Experts of a small language model: 8 layers.
Below are experts of layer 4 (counted from 0) of a mixture-of-experts language model. Rows are named router (the router's row for the expert), down (a neuron's output weights, with its number) and show model dimensions 112-223. Each number is 500 + 25 x the weight over its row's rms, rounded and kept within 0 to 999. Numbers have three digits each.
After each expert's rows: a language model's description of what the expert responds to. This comes from a sample of Wikipedia text that the model never trained on.

# expert 5
router:462511525535465523502435509479474517540479512513505520521478530541512497532466463460482470477509486504497501470460487517500523497491496484467478469491531524439531482557507524457487446502463522502513519494502537483471478518494483491517473460504497475518490479469467517512481500488469517483517528505548433484549500463506501442499572482490
down0:516530477506542500506566521514482487505452471567535490434490460514514507512527502457520488472470507483496477455511510515544514482462483494499520448489499523519496517558503508487486497481497527502536502472520439511455530517475503456528490528513519487471523482443485485523482476529492497486486498495440516434468487503485498508510460462512
down1:474537488488524548534493451535517498514492506471486490532505478551489501484542490485497484482485533497468527490558541507508500508482464519576499487541497485481492502540470494461522540459464479511503523496501524486464518513466528492511514481523453513532505507504483484507492509525535531462475504507498555516500508534515508474498472525514
down2:493517540510524546510471494487484459531497508523530452462532458498523464490509533515509522525522477532505546497518498504509552518438466487495516515510478426495517493503500518488540484461471483479527495504476520505512508512480486542476459497524485508475473520499451510457496561533469519530483516501535494510499503517478503552505496501469
down3:496492525465530509529464547474443504475506481521447477461510530504494505449462480513491478559511467504488485498539523531510530513511505488469479431504525545473493477491508489510470497460496509468451494516517471482503515524483501483478523483478492541521486523453511492457463482507504494489511567525538545469520531505534447487548503505453
down4:535488532494506495490496516526539521519514470488470528532532493511495507502509473489496488554462496503508506497514568541511485471480521548487497492470492531497500476472541505518446529503490511516436492468462511476472522505497490534524478473477493515517473529502483506518495536542545511478484548503500495467501464528523442496465514523517
down5:541527505487513547516467514479457550438470521479485482493525478501505480470511539495480466511520566521516557511497495521496511482538495497488507469529489546517516480477458484479530523513496489491502510462506476512496524506457454545510486505501517508508509512479503488510526507493475504501534531501487450535477495515498517480497541448563
down6:495522508507505487495447445504468478502487516553506490500489462511499501492482482516457491499514487459482480521454531522471503478485505457493540529524505509517485455532511490541506484508487541470516486505469454491497530500474502496509489514489536408511551516477511543484539451481510517540504495529482565451484534517513513496530527529516
down7:488515469492518515498511543488509495468510497462492462483524502496480478506519482487512502506517535532484550482537482473486542502475530542518501491479498487508500494536475505493466472505519507510545517487517504514497487525454501431479475514487480486518500481478481495492520490459507525495519550510466543439457461488537511503504530492480
Coordinators and list joins. The word and and commas joining list items, especially in sports statistics, plus markdown table separators, semicolon line ends, their, such, but.

# expert 4
router:484493500515510525468464489464493510489516488508482493513489508516511502504441459484489500499496479494540476470505529513507538476466527496481475449516488562479510475527483501516456470489460502534471495524487535490474458509500469480455476516496472492513479487486479532518460504439526530513519509515515422454548490471527465518544540501508
down0:518527488491551504503526511480469503528482482533496485473480493519453496525533517477475498486465479522518477455513503524524501450515485496502547497489526525503527510520524527497514493475472500516510498463496464524500517514458498486488524508507525453502512488452492501481502533507477506501526505521449501462490502489482465493514481473481
down1:472525500526489568527474445506525511503463511518467507515495465534498496475567515517467500462477527536460510489536519514498474528453502474558514463512466486492511508517497505488526528453470473493531503508494497475476511510489529475481515477520495525515508484492471466528494507492519519494460490501501539508487528559533502489513453515508
down2:481476555483504474476496510450479475544484511521502454483525478480524469501502551515511498496519519505500540501499448534497506515483534446505500475472483413505518520537494462510508490454494503481513485511508496522494510519494479543479470514547514552508467459504459507498480518534507517502486518519513512527514531517503507517480456485512
down3:515505498494526499506553535460445489481508497537481503493538504516522487492484543524495492549506489503556477508559512508474522481515499519476513421503484542470513513465490525511466422451502517476471475477502497503483513552534499463518522498534524491493520511527500494481446525509473494527528511491493517457476506482514530487532500528494
down4:532541507501516530476534557542523483493513499493483483528514476517497524528453494500496500523497479490505493495521504486455528522523520501526471463486459522522511490538564501537484479480484519491450474483501513507495528555508510539507531474488509495512501499527455516470520530514524521477507509502511479460525495556506502518433518545530
down5:523531478509509518478499487497509508417482492503487459456508481459515494487519522584504477493572475505460507509488485510504497492554488465551500492542494540493497512455507500470525498509519521495470477479484501557463555507462478529476525510519538548472502476456483513476531500473490516510501545524441484492525483522509480481545538475531
down6:503508479539508506521464446496519505538514500527519478523485512495489522453508490496476484473492499457473499499470474517483544446506462448501539501556531508509518484485519491493546483500504517477501474488466467441483512484491502463505470536534545480505497474492484501468540483464527464519533490531486602493491525512470505528533537494513
down7:516497486511465487487490515479476502512490523478492488527519538520456466565510516452510508521523528536487528514518485465545528470496516542494495513472510481501507496526456484467507461473492523503499484497498538471518529559481501467459478514479480512494536478515488515507516511505494503504496520473491567488458500505507508501497543525513
Relative words, prepositions. Function words like that, which, of, the, near, within, located, especially in University of, United States, and taxonomy labels Order:.

# expert 10
router:475545553530480525467467496473496481494492499485517475500479512545499461525492494481495472471486477486467445500474490532538495513520514483465467429485512602512521493518473512483479494485455503543492462519492493477454427520487475489493472468465515526531477466476508528493495502518474510532515508527506432516511469510498491469547555473493
down0:525499488477571494494527479433445474483476473516527504480492519495453503497494567471498505502502478509504489459481504523490492523483487477494511486495526489507499504554505523443492541496500521467532504483526456496477542531451501510518468520509505455518479471462465460545479471505495492466541534542465483477474480506488481496544483476488
down1:492518488523509554520500462501507486508476501502482505518483492535473505450522521502502484472447548516456539482541536513507482512491471485548500484530494498520497500533493483478523509461460490495511526499475499483478505514477522479497505462520503502494514516518473471525478496503540521492474484496481542480491507561543516504489445523484
down2:502499521510526526482460513486496423548461488505528478457539472544505481491492504512493543482525508525484551508501460496504539528500494453483520489499514470495517492526518503494533511487478502470549501515447519530511459510511475543462482518557517520474509475483470514502503513534521508529502509508509531500506538535464509502499543505528
down3:538484507480546527478509552465451487486529503514460469447513508511482493454497523489505483548505466522511506507540502501459483457495523504468497415510472557474458486499473499505492501489498492475486464535491498486526537490484490495507526494484524509507526513507516455490491508501531475515481522517498466481519507505514543501530518545506
down4:514521532520504490503457540528545486516487482481485503500492504463504506492497486521495498531503495523543494464514519522484466506503509486492479521473478503534513479509540542510442440472455469497504507490498546477485507486538501513494488491488524491484505503504502526482458534531513488474480482482487433457529493513504448498455512506496
down5:521523497514481491485503499475482495470492490479494459503516460474512500485523518521511502519512530475472522515476506529509519455549474490502507487547531512450531512465500454500527519513470512499504501436499486531483530494444512505494498451540534482486501541443491490527503491502531509538527494480523439485505499531522505492506553493521
down6:490502507552559497477465497505523495513535522519517450506499486528521471451480478483488538491483511476483490471500498502457455496503478483548483536535533482499494512485507500539511506542490495475507528491498450481510501511474496472482469492504537455492499466478457476479527417465534493503553485559468565463473528501511535517500542464492
down7:509501483509521511483518550455478513454507496463468471545500502499443507527506514500522516513493456544505557502532486448532537495478483526529512506463515453522532519504486472494494492488504564502505494457499526515526453549462516512499483531490514499500521521462520532517517485482544498544521489503477592441470478484491513490500537524529
Place-name starters, verbs. First words of place names such as New, Los, Fort, Mount; verbs like served, set, killed; word pieces inside names and coordinates.

# expert 6
router:476515518505496538480478474494492518530511498526482457519454508523501501534488490491503471517499485486478441499439492494497540503487516498474444437477493541476535483538496513476491502543477502545488499508535526478474455498539457460460457520488506495524492489494470512513481527474520489481474524519531416501514493476521480492512570517533
down0:540501496506552484499504503474491506509504493520567495473464515527481518512495518518497493494444491517465480484490480553517505491511515501503519464511491501491537553511522513500547494504514536491511466448523452469473524537531436512458479499525499462470499444490487506519533494491467526511521526517482474469488462511522500464531520468505
down1:472517507535497535531481478509510540479441509485489504498508501518514501465535515486510469484454543529469537469544515515538451505488524499540533485531535457519461483549501463489561530468477471509507523488478504467498493510486516509539487441514483489526489517503486441527438519506554523487474451487481526496506501556513483505498464503489
down2:497495566499511499504481521461464472529480514508570509427519455533509467505486514457529502493515492504499520485500461520508543526489489484492516504505512424468526515519487501471531477456507485481514488495480501507526526518497473560456471522543501475464485505488479544486518494506503521498478507510487524505491529517458516500501486497532
down3:467497505494538528488525559471445518468496487509465479515522461491532517473503513463528438495519523485507490541528499510516485499516510486495530444525522535477513472469499524500487486486519516465499513496511485497451515535494497477462522534484483496482481489442500484479497496508515505530513527532511485469538516475528537481535504498485
down4:499504537489506485438537577504475454525496514457493496497535548514488521460508529468506500509490514501529496465556525536474490472496496514500465509538530530525497461483539512519472461485521515512488497451517503497471526487512521494503490534503502490512502525540402548472467547540527509491475522488490482487496534515454486502494541517495
down5:517508458516495508518433490486496490431463492496494499491494526485488479450530529531516470479528532554473508499528507491531484496534524523519479480542503544463546491444497515475518503511493485455507487495473498532515529519487520451490488473542538496486490514497510505472507533506503469511521508510479442536517500537557505459485543436509
down6:458471473500523469477486461525507522483489542515464469492491509529517486476522498459483513499482542484512471473508487511515508451509498456531512487527546527543498510486517503529508508506481515463528511514484516448470496482466523516495493509462556494516476458465434505499509495513529464522547489541497571459469507524517528525505510509514
down7:519464509508511498478542539481480515508502519491463482505506524520475491526518501483510480539540486567508536518511484450496512509504507511524471506495521490512507512503493488484493469530521569498502494521493530523516496522462544509489472534468475454493486498488467488479505496470542509501545511474464554476493442502470517488476520458515
Pronouns, units, codes. Subject pronouns He, She starting sentences; unit words after digits like kW, hp, million, cm; letters inside codes and IDs.

# expert 7
router:467503517519483499516497503462485529500483489474529485511482507531513464500464436477533465478507482528502484500516489532489507474455497484474471465499531504510490492534530524506483488500473499529477519536528507494488489485525463506477485442500480525488478466488463522530471524506493540453502569526495446508523497496514486471501538492545
down0:493522485518563512508520527479484485462493514536547503476475462506464506516490511503476492499468496510471494456491507497510510510488486483512526459484534497519464518495525524490480510481507493488535477447502446485490503543464514481473462492483518506490457463468456480512516500480478474491516523471475534406479501513446491470505498461484
down1:485522487529508529550465467493496502490503490506472493538496485519512496464542488484491488495464522530459534510547528480524485516478468476547503492533472493503500509516510486474527546453483472516495548495509539480479529501480519479489523483504474479528510504530456436548470502508524516492472454486485521506496513577526480506516450523503
down2:475503540514502504478513545469465497530484513506540446470542489492493464483536537495489517462525521482513533499488474525524474548465506476474533487469514475487493535503517525494524475470508505488535526514508481530490485518509485543467462518539517510462482475515469510496502565504505536499502525498540507486517532482466503493512497467499
down3:466523519477531543507522538466436517474484499526502438486506497485514514484484514528516480544485480520544505518543514479487494520480493488476484435529505529426520489520471521503470492453543517454492461542527474485510541487510528499509489518514559523460515483484490496460489482471512507504460551526499496450512496498514547500513479508480
down4:534517546503493461460513537533495466517516471495485494504539556547485509478512511499477475520473484514529483456502522514460496460483481520504458486509496519508506491451504528494439494508527536534489471492502542488508544492483500502466509489496525489498513504540453490505477547547536500472523514496514504513477474531514476533481551481486
down5:482548508464474533525495501464487493431486509472471468528532477504518484450515545550519500536547535495530542490495469468509488517531471522507483496533511546451543501496542495513536502494499480509547493492470539492532531500499466507478508510523535471492499504433500487449511501516513516556498502511481481500535480528533497500462500453497
down6:504512458512497503457462476477534480496497538528482450513494484544470498485519475496487548486510515469489469496501565494533550469539506507554525455542542523510496526502505476507504511529491511485499466465463460410500557482485509490475472473490513458513491508479470519493512483477523469520502438504474577468443520511479510530525526501532
down7:522515514528495506538467515476487542475522498502448497458486489519501518541518499503503493517522500578461555510485488463541503505476497490541507519474508477474500512515454493499501472505532533481515504475483506503507508550475540486495447503505452488491505497482507520481498481483509477497500522483496530430493498479507497526507536489550
Clause-linking conjunctions. Commas and subordinating words opening a new clause mid-sentence, such as when, while, because, although, whose, having, His.

# expert 12
router:485525518531510518463449452451469515497515473503450498533499489541470496511468480468507479486468534508513495516479545518512487464498461483454526478535541537476523484548490515502487475526473491534456526508516529472472492488481480464528490511450490512515485516484480499489482512478505502488519528487503409489517518496553456468521601496498
down0:484489519501564536508522515472488521506499483545510511505532485494536504530534529496534517516457478531478541473504497490528474504521444520492499467509524531507511524524546526456500500488496522494557474479543452495494532514458507484500527534494514517523524438479489451552486507501477506542498553513452456464459503506488486505537483457515
down1:499540471527496555517478446525533510495477509503489508539494506551516504448513518518488489543470542532470514510547492484484481525477489497526506498514478468517505523515503481495505519471492480527489498480490502465481516521500557495490509465508508507515528492538481466560495493499528498468473488502472600487503507561516502498530471480460
down2:487481537494524546546476554463478470513479482521516484485534476507553446507471559530487500507496515497500537515511456490509555507520486453527509473503513426488550511549502497491490465483481485475533489530512478520498478507520492551462451542580482540482479496496471517511506528514503510533476508512507505536476505528495529508517495514474
down3:504495495548550519464505547462442462516495502513475451470507459517488540486462530526484496539478506488510507517547490501487508489514493500523535418527530541441498485493469487494492464493494488458510486520532474499490544511470448496535505499495491509505498508467520478492482484491498478499495529526491513449491549522513503486515539505488
down4:514514500516533498446527510529503486542524511487497532552516524457500515475460481512522493518452489498502512494501502517484488490508499504481470521481511514539486478516542517515501454476465507484462498494492533516529508497496517528517489492500504526483487508532450546507470540533488516486485516520493504489510525527518434497481518519516
down5:504553484480474533446480516456490552445493514462488488492534465512485496496456553530497440494498551490469530473521501490526524479554500467490470460500487517493517502448507493466523462477486522502486522496500512525492513518449484543497508485525544494494499481473519492477508551476464504510482484480485450520520505562530501505497522500560
down6:481490495536512521462467470495499489518515533493465443538478462532461529470484481483491506491483524505505502506506507499471524458485489484525536517520525520495488475521511514500513529523534520477505487468485478491499545479470494470488448527508527416506477487460470510512535463498544495550525469514487577467483521517502502550516521502526
down7:484528498493474524508517507518495462508507538490494532505502525510482477547546512474503511497503518505466534530483502478521508527497515543522479495483494499532527524513496483502476499467497554470500495502493519517527494507465502489481503502528536501486494470483455521494505519471515509475528556484468555434472490469513515493488536514531
Mid-word pieces, content nouns. Inner pieces of longer words (decap-it-ates, par-ach-uting) and common nouns like water, music, vocals, guitar, votes.

# expert 11
router:476515524529466514476495519475492497521491483500459449529467521505460460483485464484530462492513506516515491501500477541486513496502495499474489472489505532504494509493483527476509498512496488501478491519514505502478473507486473479512426478498492499530475478485502540498511483500506533497480535492486429490530467488537500482545570470545
down3:511474519508551526492533475481487441530534527505482482495521495507504471452472517503469462527491507496469493538526509519493495489492509495540483452534469541462535497487480538517484474486533536469468497527492486537525527499511489505508510489499503471487521531514501474499477494486511458509499542528510492440507542479519539457509530519511
down4:502514578516480471471555535526508506511521512507449511544544503535538526470497517511482491510485497486494531460524541520455462490485502487497480487465497512503488478492524485506466477485509501508453475451485522499508525492515524495506510533497518489472515542545464513465507527566491536518504516480513472490540526547511463487476480481510
down5:541482482467482472478462516481490498479485523464473496494509455525500509519513558519494479510547519474501521469520541501501516518524488492470474468536489540480534537436497470518506511524528447497498482468490475503515519530453474525475472508517507484520493504484535484452476527550502516474513490478454471532510485524527503437506510452500
down6:460490499559507529494494475524472501524498492513522454500537475544492524499472497487460554471540528493483473514450528500444467450537501455545502532509528536508498471486512505527491504475508497496472489529501495458510512461515524483457514513500541491521484498495460499488506473445561503499543477536489549488480500517462525515488516517531
down7:463534517505469494487501527484475496474515494472508467537514483491448502508484475481512526535541523529504540490505484464525525490493510495498503495492500513509502476527456485478510481469501595477491511494491493527506500516489493514492469522485471507499522511477512556519477506502520498493531498475476615436436477516552538496506527468475
down8:491484527509461502493520482534494521512504449483494474528507551423459441488516478473524495520457518453507520494518537518499506506507504489540505541500477479498480512521466481485500496494507535551466492512511478478502484519480503430514510500490512522518537483530483491495514541491486512506503522500513624485520492496506520506475451502490
down9:512502475490501516529511495501517465474505499543520497518532478529453475511507446507455463505522480541516471489513489534487485506530515521495542503515462472499491513533529508468477505523527539472482519501515469504504538511519536469468451530515508509505469535482503509489526524488466488526484493497480490431499503529483523550477526487500
down10:487491541492512456484528537508525448480458461472512499495504508497476461518498478487538481514492519467447451549518517493514502503516483470474486493500493498522505515491506536514481510471496524483465489505493493507485482518517514523509519527494485534461450507496494457482455484497536500522451501506496492479533531465508520512503517472488
Name pieces and years. Section heading markers (==, ===), spaces before numbers, and century prefixes 19, 18, 20, plus word pieces inside first names and surnames.

# expert 3
router:462480499550510510471455492446521518492499476488552516552488487560475474532478468475519470514495504498504488463484531504497525482462470493497465467477478535476510504499488504508495482545517505530476482521513516478489471497517511474513471471487501526513480466471488506520466483473485507507512550526503430478518498490536471460526568495511
down3:540488503487524507481497541474475487479483507513484468455517498517498521515475504512492446534519511503508449538498510504470488512489468476501505433516522548477431480430496518510468469438522502466477528512509461521486520509505478490539495486504516492519514504473505459455436484520532490499494530514480547490498540538520516477489503515534
down4:552497516507495499472520559518468484519499493504494488482511535507496551482455478458499499523433474502470510449511528504499486434492473506478494495497505484533512504463538520534524505476504499489461489495469523509494537527519495534480474514485505511489522547546473540490472504516500498484488536481503519475485518525498404489470531513512
down5:480545513502485491496478518515529509433494487448480493521530506514491483456513530568492489512536513516505524459547508483488480480539514488509500522532519550466535514476505492478522472481533473497518528456510497553499548506459462521493524515545526438495523491476497462480506540498483491531512499506500467493501514528517485515471517468509
down6:493523465532477492488473479501537473505524497501471479501492487503477531480495458497458525486483507491486481488467477474484496464493481467536510529518545497482463485490529533515477488505450500443508526477529505508491487491477494502498479517462527454489476472484494500501490506453519460507500475532469538472476535527514511535524510479517
down7:502492480499472511467511549453504496482506501471487488465528508523449483494510496453502487526545518527474511503531464459543520515495536511535485508502517472508490515541486463511491484508515535502486499489479518511478501524464532478468486514482498515503534496486470519510491464479509494509511510487447591432473467495523503530502546502517
down8:475511531493451516505530457508475512477505515508496526530480559465521453485515478516497491485481506498503515495508497498521498492517494481540495559542548442511488488497497477517531496516483555540471487490511464480494511507490510456509479523496508496500514481558510483484520509488506481508494504478500667528484492508489493515488463518487
down9:526544482482513491539477528508517479498488515498499518487486494542481492523479458498455432501477507505511513487459519544472523553504522496485533483513474424510456515530565506469483463522511570463557487539501489491491524486488490503495487500522512511529483518474510526499525475459457509512497502485496524461488492532475479531456517496496
down10:486508534527516514468490490511505426493461477467453451476500533459511463475520506489540468519496506522465453525482522459467472518575495486483510481491536510491494473506504486504465512467527511521495485494508531497527494483508495487525495471494477519431481546490509485496484461472540514540517457483455433503538503472471546475501490509477
Articles, particles, table cells. Indefinite articles and name particles (a, Le, De, der, des), plus table pipes, line breaks and numbers opening table cells.

# expert 14
router:477501551509468510475458504459497502513519501488481495507480511534457486534462475509493466496507518502469474523527497478525506490467506497453523467483496561504517475526474546501496446535467515512479493520516498447497461525518497475504464504492480500533503488460453501541478496450470523475510526489547434477515478488533500468522570476535
down3:499502494499556533477514565491469474486490498511469455509523532504498485464452518521456486545466467508526504495527506494505521477522467510502490434540459536494494475454475491491512472508528507461468515506537469510506520518515513483477514509521484479501509523500500505434483504512502492541479539529496484455514497529496509486505538510508
down4:550489522463502471498573506484511524487520493465476502517521533515523505479486486451517496529482495501491506488525527568449506492486491523488487498508516522493500499468547466511494501477508509501500538459492526511485527518524534503487491466526500500481502508522468516544499520495499513490494550471509505469515477504513451497469500497466
down5:521506507499520495461450493461544469438487494499461486518513467484519491485499506518510458527520523535543521484517497468463509511515514543487495488495523521491528479449481530483553497516499472492507498467496490503542496503466525512455543501513483492483485506469507495459520536500484477515503485481465420490493479533492513479514534504482
down6:493531470518509520466468451506529499482532549532498470521512471505522508503490492492499528476498517465473494506460541511456529480499483479534520489573536497485485480506538535523515467505488501465515481485513523483471521520498511507460494509476523481511520449465465495490499475494545493500502479539499570496465567504493557524483519510498
down7:503515491476489492507536522516508518470472515441509483517479491502490538525548491472533480510512501527476536497491513479509488522463512502540478515474515490527490481507498454473476498557483533456466470505486511497509485552492525485480481493487489507509516471464489495479496506526543469498531544505459504456512476497482525522523561506523
down8:519484510496523510496502498542505504505507468475462510512522547416487441484498454476513497475496488490499527506511555512519510460497499494521459528508508422477500520516507471475519504525490520515491500488523476521442524509493489487469513488518524470520551494510493495498523503504514504512497476454502610503486463504538514506521458462532
down9:478501493473512496505488502516523468478463520489494475479492467526513461501497439484449408496494455524496477520469485482514490510494495495504522534520494465540494515533517510472456444478492536433531492508459505451504537496531513484497459498509543526518505547462527520485542487482484492516510535525504557497483490507473497552462494516458
down10:515493516525474483486464522457490442506498487505476481431523479539486444490512500438507497530515535496484453518520498482469518468531474517465496479512550510490532447519466508486480518490496511500477505498497525535500500469520520506532547490476498530483483513492529473480482528495518496541504453478463488542507462452511514495462522478483
Copula before figures. Verbs was, is, be, been before statistics, e.g. total rate was 1.9; spaces and dashes in tables, election results, chart listings.

# expert 0
router:466489500503501552460499471489467533519475478497513481523490485563490484508472426481516477497497465497472495492466478510511500509439476453508484420515521543500497513546521529500484486526531531530484522539510508500482465513516447462488473488477495495523502484473495506531481517476504500492519540486485437516533525484516467474502532496542
down0:471489501498574486488526516511463505506498501552526498473485517499494500514535528454508477537514491517454515470523470500498480484504480492521508532527510520507498543525482513487511484488504524487515482461519470492462507527442527519489474476517489503514486439517480493515497508518451513517512513480487471460472458494470430479502467475481
down1:488528492526493543530464446515528502509463503473474497526483494521507494439554519505511481474462540541473492503561517507514488488499495495564511498526481476510501491523495476462540519462479488514500533484497522465497500508489514484512505464514498509492495499534472451508447517493522505479469473524479556509493528580509477479511455521502
down2:442507539570519513474508507444487485500461467525503437475529497479524466460527547462489503499524493526500508494542496522525509486497493478490512472503508477496508509486496483500516472504511499513516461537495483497519490497491453510534457497549521524537487448490467512502506507507522505521485489556500548498504512530482501476504515502485
down3:503504484528551485476492574454455505497509520501510439496513516520512518450495546480504500540514469498495479532526512513483509506528485479453499437495495521493503477489522516488502501484494547497491481516570530537526517512509478472512466505460500546477542514500507500481436467530536482520502531521494504443536546492513511464488529536483
down4:524489559463495464505517524534517497503519505478465473483498516484485526483498517482515509530468470554514491515500566513504488458544455492492515501503495521493506486470571466509458497468507496519452488500473534504518471526503495551449488449503523497514491465510489563495498548525512500508506548465530484485479472539483497483479522533523
down5:465508483462478515495472498512483534478491474484489508489495487514462487464496538540532453529537520478506559506505504489482518497518453502517511493555498510496493458467508497485502505507499482448473530479463510522509547515461494521487494494542543494468513528497489492488495538505501528488496486477474436473489487524476498466517507467530
down6:505473477557501461460462411489509504549509506521511448516524459520501513500484450444489513534517487487485468517481491498491466441492509494477496530507543527522477467520462487508509502506502533476530483518525499477496520483474517491471474514479505493524513476509474486500522471498529476529486484523454533489557481518473485518457512491464
down7:506518515481518527475491535494464493468509512472487527520481498516423498529526514490534498518495487536523508483541514464517511496486551525512459495506522469522500511522446494476500483463534546458487482531500516485517493516465524494490465502500512458517492514483501492490505479475515501509520512472444557421481479496517517520515512494523
Prepositions and table pipes. Function words like for, after, would, not, should, and table-cell pipes, often following names in credits, sports, and award lists.

# expert 15
router:484507551550493524492498465499483522526504485507506502523479509499491481510468444520505484498484487474539487503501536518541543527479473478471459454510496505463517490517495541481532496499490520536485507516527498476473463516509514498494489485487518494545471458467494543530485495483529489516515544515509412492488531470524461471493562492473
down0:490488497518538530480517516490475472512507477545507451488486480480491479523518522488497508551454497514500501492514499518491480451462487473461518480535520530502529507494542548507539512492473457466537488481522454500484515505470510526477495494482523510491509449477445450536525492518463509474512512492525486495485516461468508497519494517479
down1:502511486541501540530478465526522509498495515492473519533483494537496495455538495517496495468456541520432527528552555498493461502492505480537515485509489449519495499534470471481513533480470454498528517495494507464501486502499520495512512428529496483512523503534477460523454524483516528467494470499485560478493507555524514476500467506502
down2:491524520514500503507488497427498487549471498517506486437530481498511442497511543509508536475521520508516523482522481521498479550477489437491537472493492490456521503531479481539536479479481503489504524528476526509518475527464507549469464516543499511499469492511447528478513549523480505514477513506524559498499507490475521504494468503490
down3:509491508538558545474473532479424488495505488506454485489517492504506501491482527478485458520502470472503494511510511504494522505501520506530519425524487541445485528492492494530528482481523500481497481536503485478484524498542426473493503523499511507480502514531493528493501534474491482544518562503493546454483515508500495533537498536507
down4:523511496467514485480526494475534497514510485480500493514512548523541520507474458489486564528431479523482514476521525518457489482538501484449463500485487500523458500488532533550478482493476524506483498511513561490529484473525485509492477489494507490490494544525480516474475533537455499473507523472513467507522522497507445503502519503532
down5:494513503488479478468503521482493530451484509502436507525496473494467520472492522557526465506533528485502565543537476456471479508532506457517502472526501490471555517431477465542532514522492489496510513491500472495510514475455489511487533480543516496492505491491530488480516501490520510514504493504461486502527506548499480491517519482526
down6:497508483513517500471486464509507478460492503559489459482516506512473506476504493519492482483505535509478460475494519524493517440499512486506534519536553506519476489512514503532517537521465520488480506495500502462502545512467502473449493549480521485514481508459470477493518461520545503511514491509493604458469496520515525528517499477509
down7:515545504471506519497513542490487528470534467465483469533493518500471511524516494471494488539505488569497523498548486458524510491484484517578504478505501468489505525529505469474493487497481555516488453494473490530511497507477509497477493548489462495465495456474486512476526512479546498509546522495459569443485453521517522510509512470531
Word endings and labels. Final pieces of place names (St. Bonaventure, Moradabad), infobox labels like See, Location, Coordinates, Website, and of, the, there, this.

# expert 13
router:480504514505477507506477518478487503513477500526494517545478485533482517542485498478507458494488491503499450483452526528476520495506476468469469451510539555505506485536484540496465475532488519510472530539506527495465479494535469481496473490473486501512488480465474514505469525489512513496489526526498408522492462489493503504526544506536
down3:493493524489511529477501516472438461477489502505459466527505498531524508427493541472479486539496480490500482514517512504500504488538513503518509439555480536481525518478482497510473458476497486465470485549544505496535537537536440508481542554467537496484528507490503496494493486533501498523489530534492527457513531508502476479524518514486
down4:532542540526472496498510547524500508515483483471503476500498537543501513487474482515524495512483495514510511469517516531496503470474502503492492488493512457491498492491528507507468462462496533517471523478501536503489500529500505545516501527499523472468503554516471528503477521522522507518478528518507481500480514516532469533493546472526
down5:505525489500495504513519492434476472431483493502495483460527504466501490509544511533512503537506527531526504524490444501507485511533490506487500491484532528459534525443509499466499487530518462509489490456492517534486524474467524510510479517520487486506563536465488469481486500494513515512502505535445468528545511534500508481533538502525
down6:505507508520518491488473465521520555467534532500474410505493500498477533479462479512490494454501514506487499457492530492507504479516494467513539524526547512489493468548487477478523515518500527471486502469467480461523487509438503481498432528520530498530503508471457515477500475442532491542544493532507551486485515540500523513499535474500
down7:516508489510512507501471546479485507495514506451498483522519520492473504499488498477509506510523502555495557496509513456540541515484534501526476493471491472479494538552455468491456503474522540491517476522520544467524501514483516474439477511486480487519514502489487507502498486448530477515534491481430563442494416467509524537496525490527
down8:505480547512471510502517487527485496469472505491477491506479533436488440452503478505511513490481505499514480500534543524472481486500511476506484540493520430504486549482472526469507494517468472548497489500512494487494518536476492472518505477504521472519504508554511462509567493498490462494516503478516624492466498484527542468493433500506
down9:489502475474500467501504529499510445421488505499478528525500489538490485511473478526454467491517513528501469514527516540483520510527522483510510524505472462497464494505528544487483487490493538458543498511510478480521495513520504474507499507514502490501490554467516476511567499479486476504503492514498530462531515521475514561478504523480
down10:537486530498503497492461530467541428475486494488462469491485470498465477491491471469539503502498501490471481530523534514499494497526494501490507466515499454487491506475512482511464512470512471466472475527461489527487514523496524499516510523489472510447476499514479462480447485468519509511478512492466491506511470463506528521514509487482
People, groups, origin. The word from, plural group nouns (members, people, children, forces) and common first names like John, William, Robert in tables and lists.

# expert 9
router:495480525506449515491481501468500507478490513545505501549481517524454527509505452465490508527457529494491502480492501505524499501512472481498506457487548571479492498527526531471480459506482491555475502510482538463493491485506473467479466432509508479540507502515489529485472481500493497490506502463533409501520507501496515506534585533494
down0:506482505491553485462482507465484490493483470524530499473461509470481442544529520466524507520448473506474508457520508520485477488486498498486530474499491517518525531520510515472493470482502477501525501467501455516476530519467447502511505482530523490508540469482488497523472498486509488501538525535457455487472521486496472494509511472485
down1:468505511530536546537461451524541513498483495506478524540512494544510474400580528498490478482450507527474504497557519508510477521480512506534522490493463502524481511544507486468523500466486481516540500490477530503481484501511532481485506459500505475505513485523482463548455516540553522457490476493490549495499512558517499515468475519506
down2:510488525490513506469440514454457483555485480515512520462538473544491431500533539518488490534520507493509511491505483495522511513465506470481503507513503443507505496533479497503518479465530472449498494529491501524524502512478488521481482510585496501451471480493458531549522501513493515495494532488496513536497518542513528491496507527513
down3:501466525536515519454537520520442508465491493521462467474525512506503517481486515508505496515482467486512477543513509520467506472524508515526500434521471536465502493492490559499505464417503497512488487509509508488518525497499480500453481510492539504467515502479530464508452505487514446498493513530495489469472526525508526487544516522496
down4:505512515473482499500523536483529478537512454474494478488509491505481536501481490504491509521467462484507491444514544478502433466508501533502456505503527510463540500506543472533489493473522493511441501488481528469483482499496493526484517466518523487472502522561495516526518574526496499496528540459507479476496501528488445494487518507508
down5:498529469526505478500463444468520534451465519522494527483507500472467505465505521501499469520509483503501513488529523513510509445511487475518543507536480518498523530438483499480498524520470471470494505485496486523503546499502505493481516481550501483504514547496522486489483530473500506499498502492471419465557510535541513462520555503501
down6:506464494535526505466488455509474493507475531523492459529510486536502484492478507516474538478499510484494501505455533498487485465535505463493546502503519559491489498538469480497505479507463478463487500495486516449499549505493490463491470522499536469507501489492459486495514464448534464561492490551503562478472510527494522511515527492528
down7:504507500503466519525515530515482500472517505499493499496511507496469512505516478501496485538495555574514546482495513456554501498487530547514495492495518472506539540538484459497484481486460513511527490549509511527529505533471488489508460525497491503490512497435479474500515531486537490491519501506510540444499479488502509480499515481518
Period and institution nouns. Nouns closing names of periods and bodies, such as career, season, War, League, School, Age, plus the year prefix 20 after in.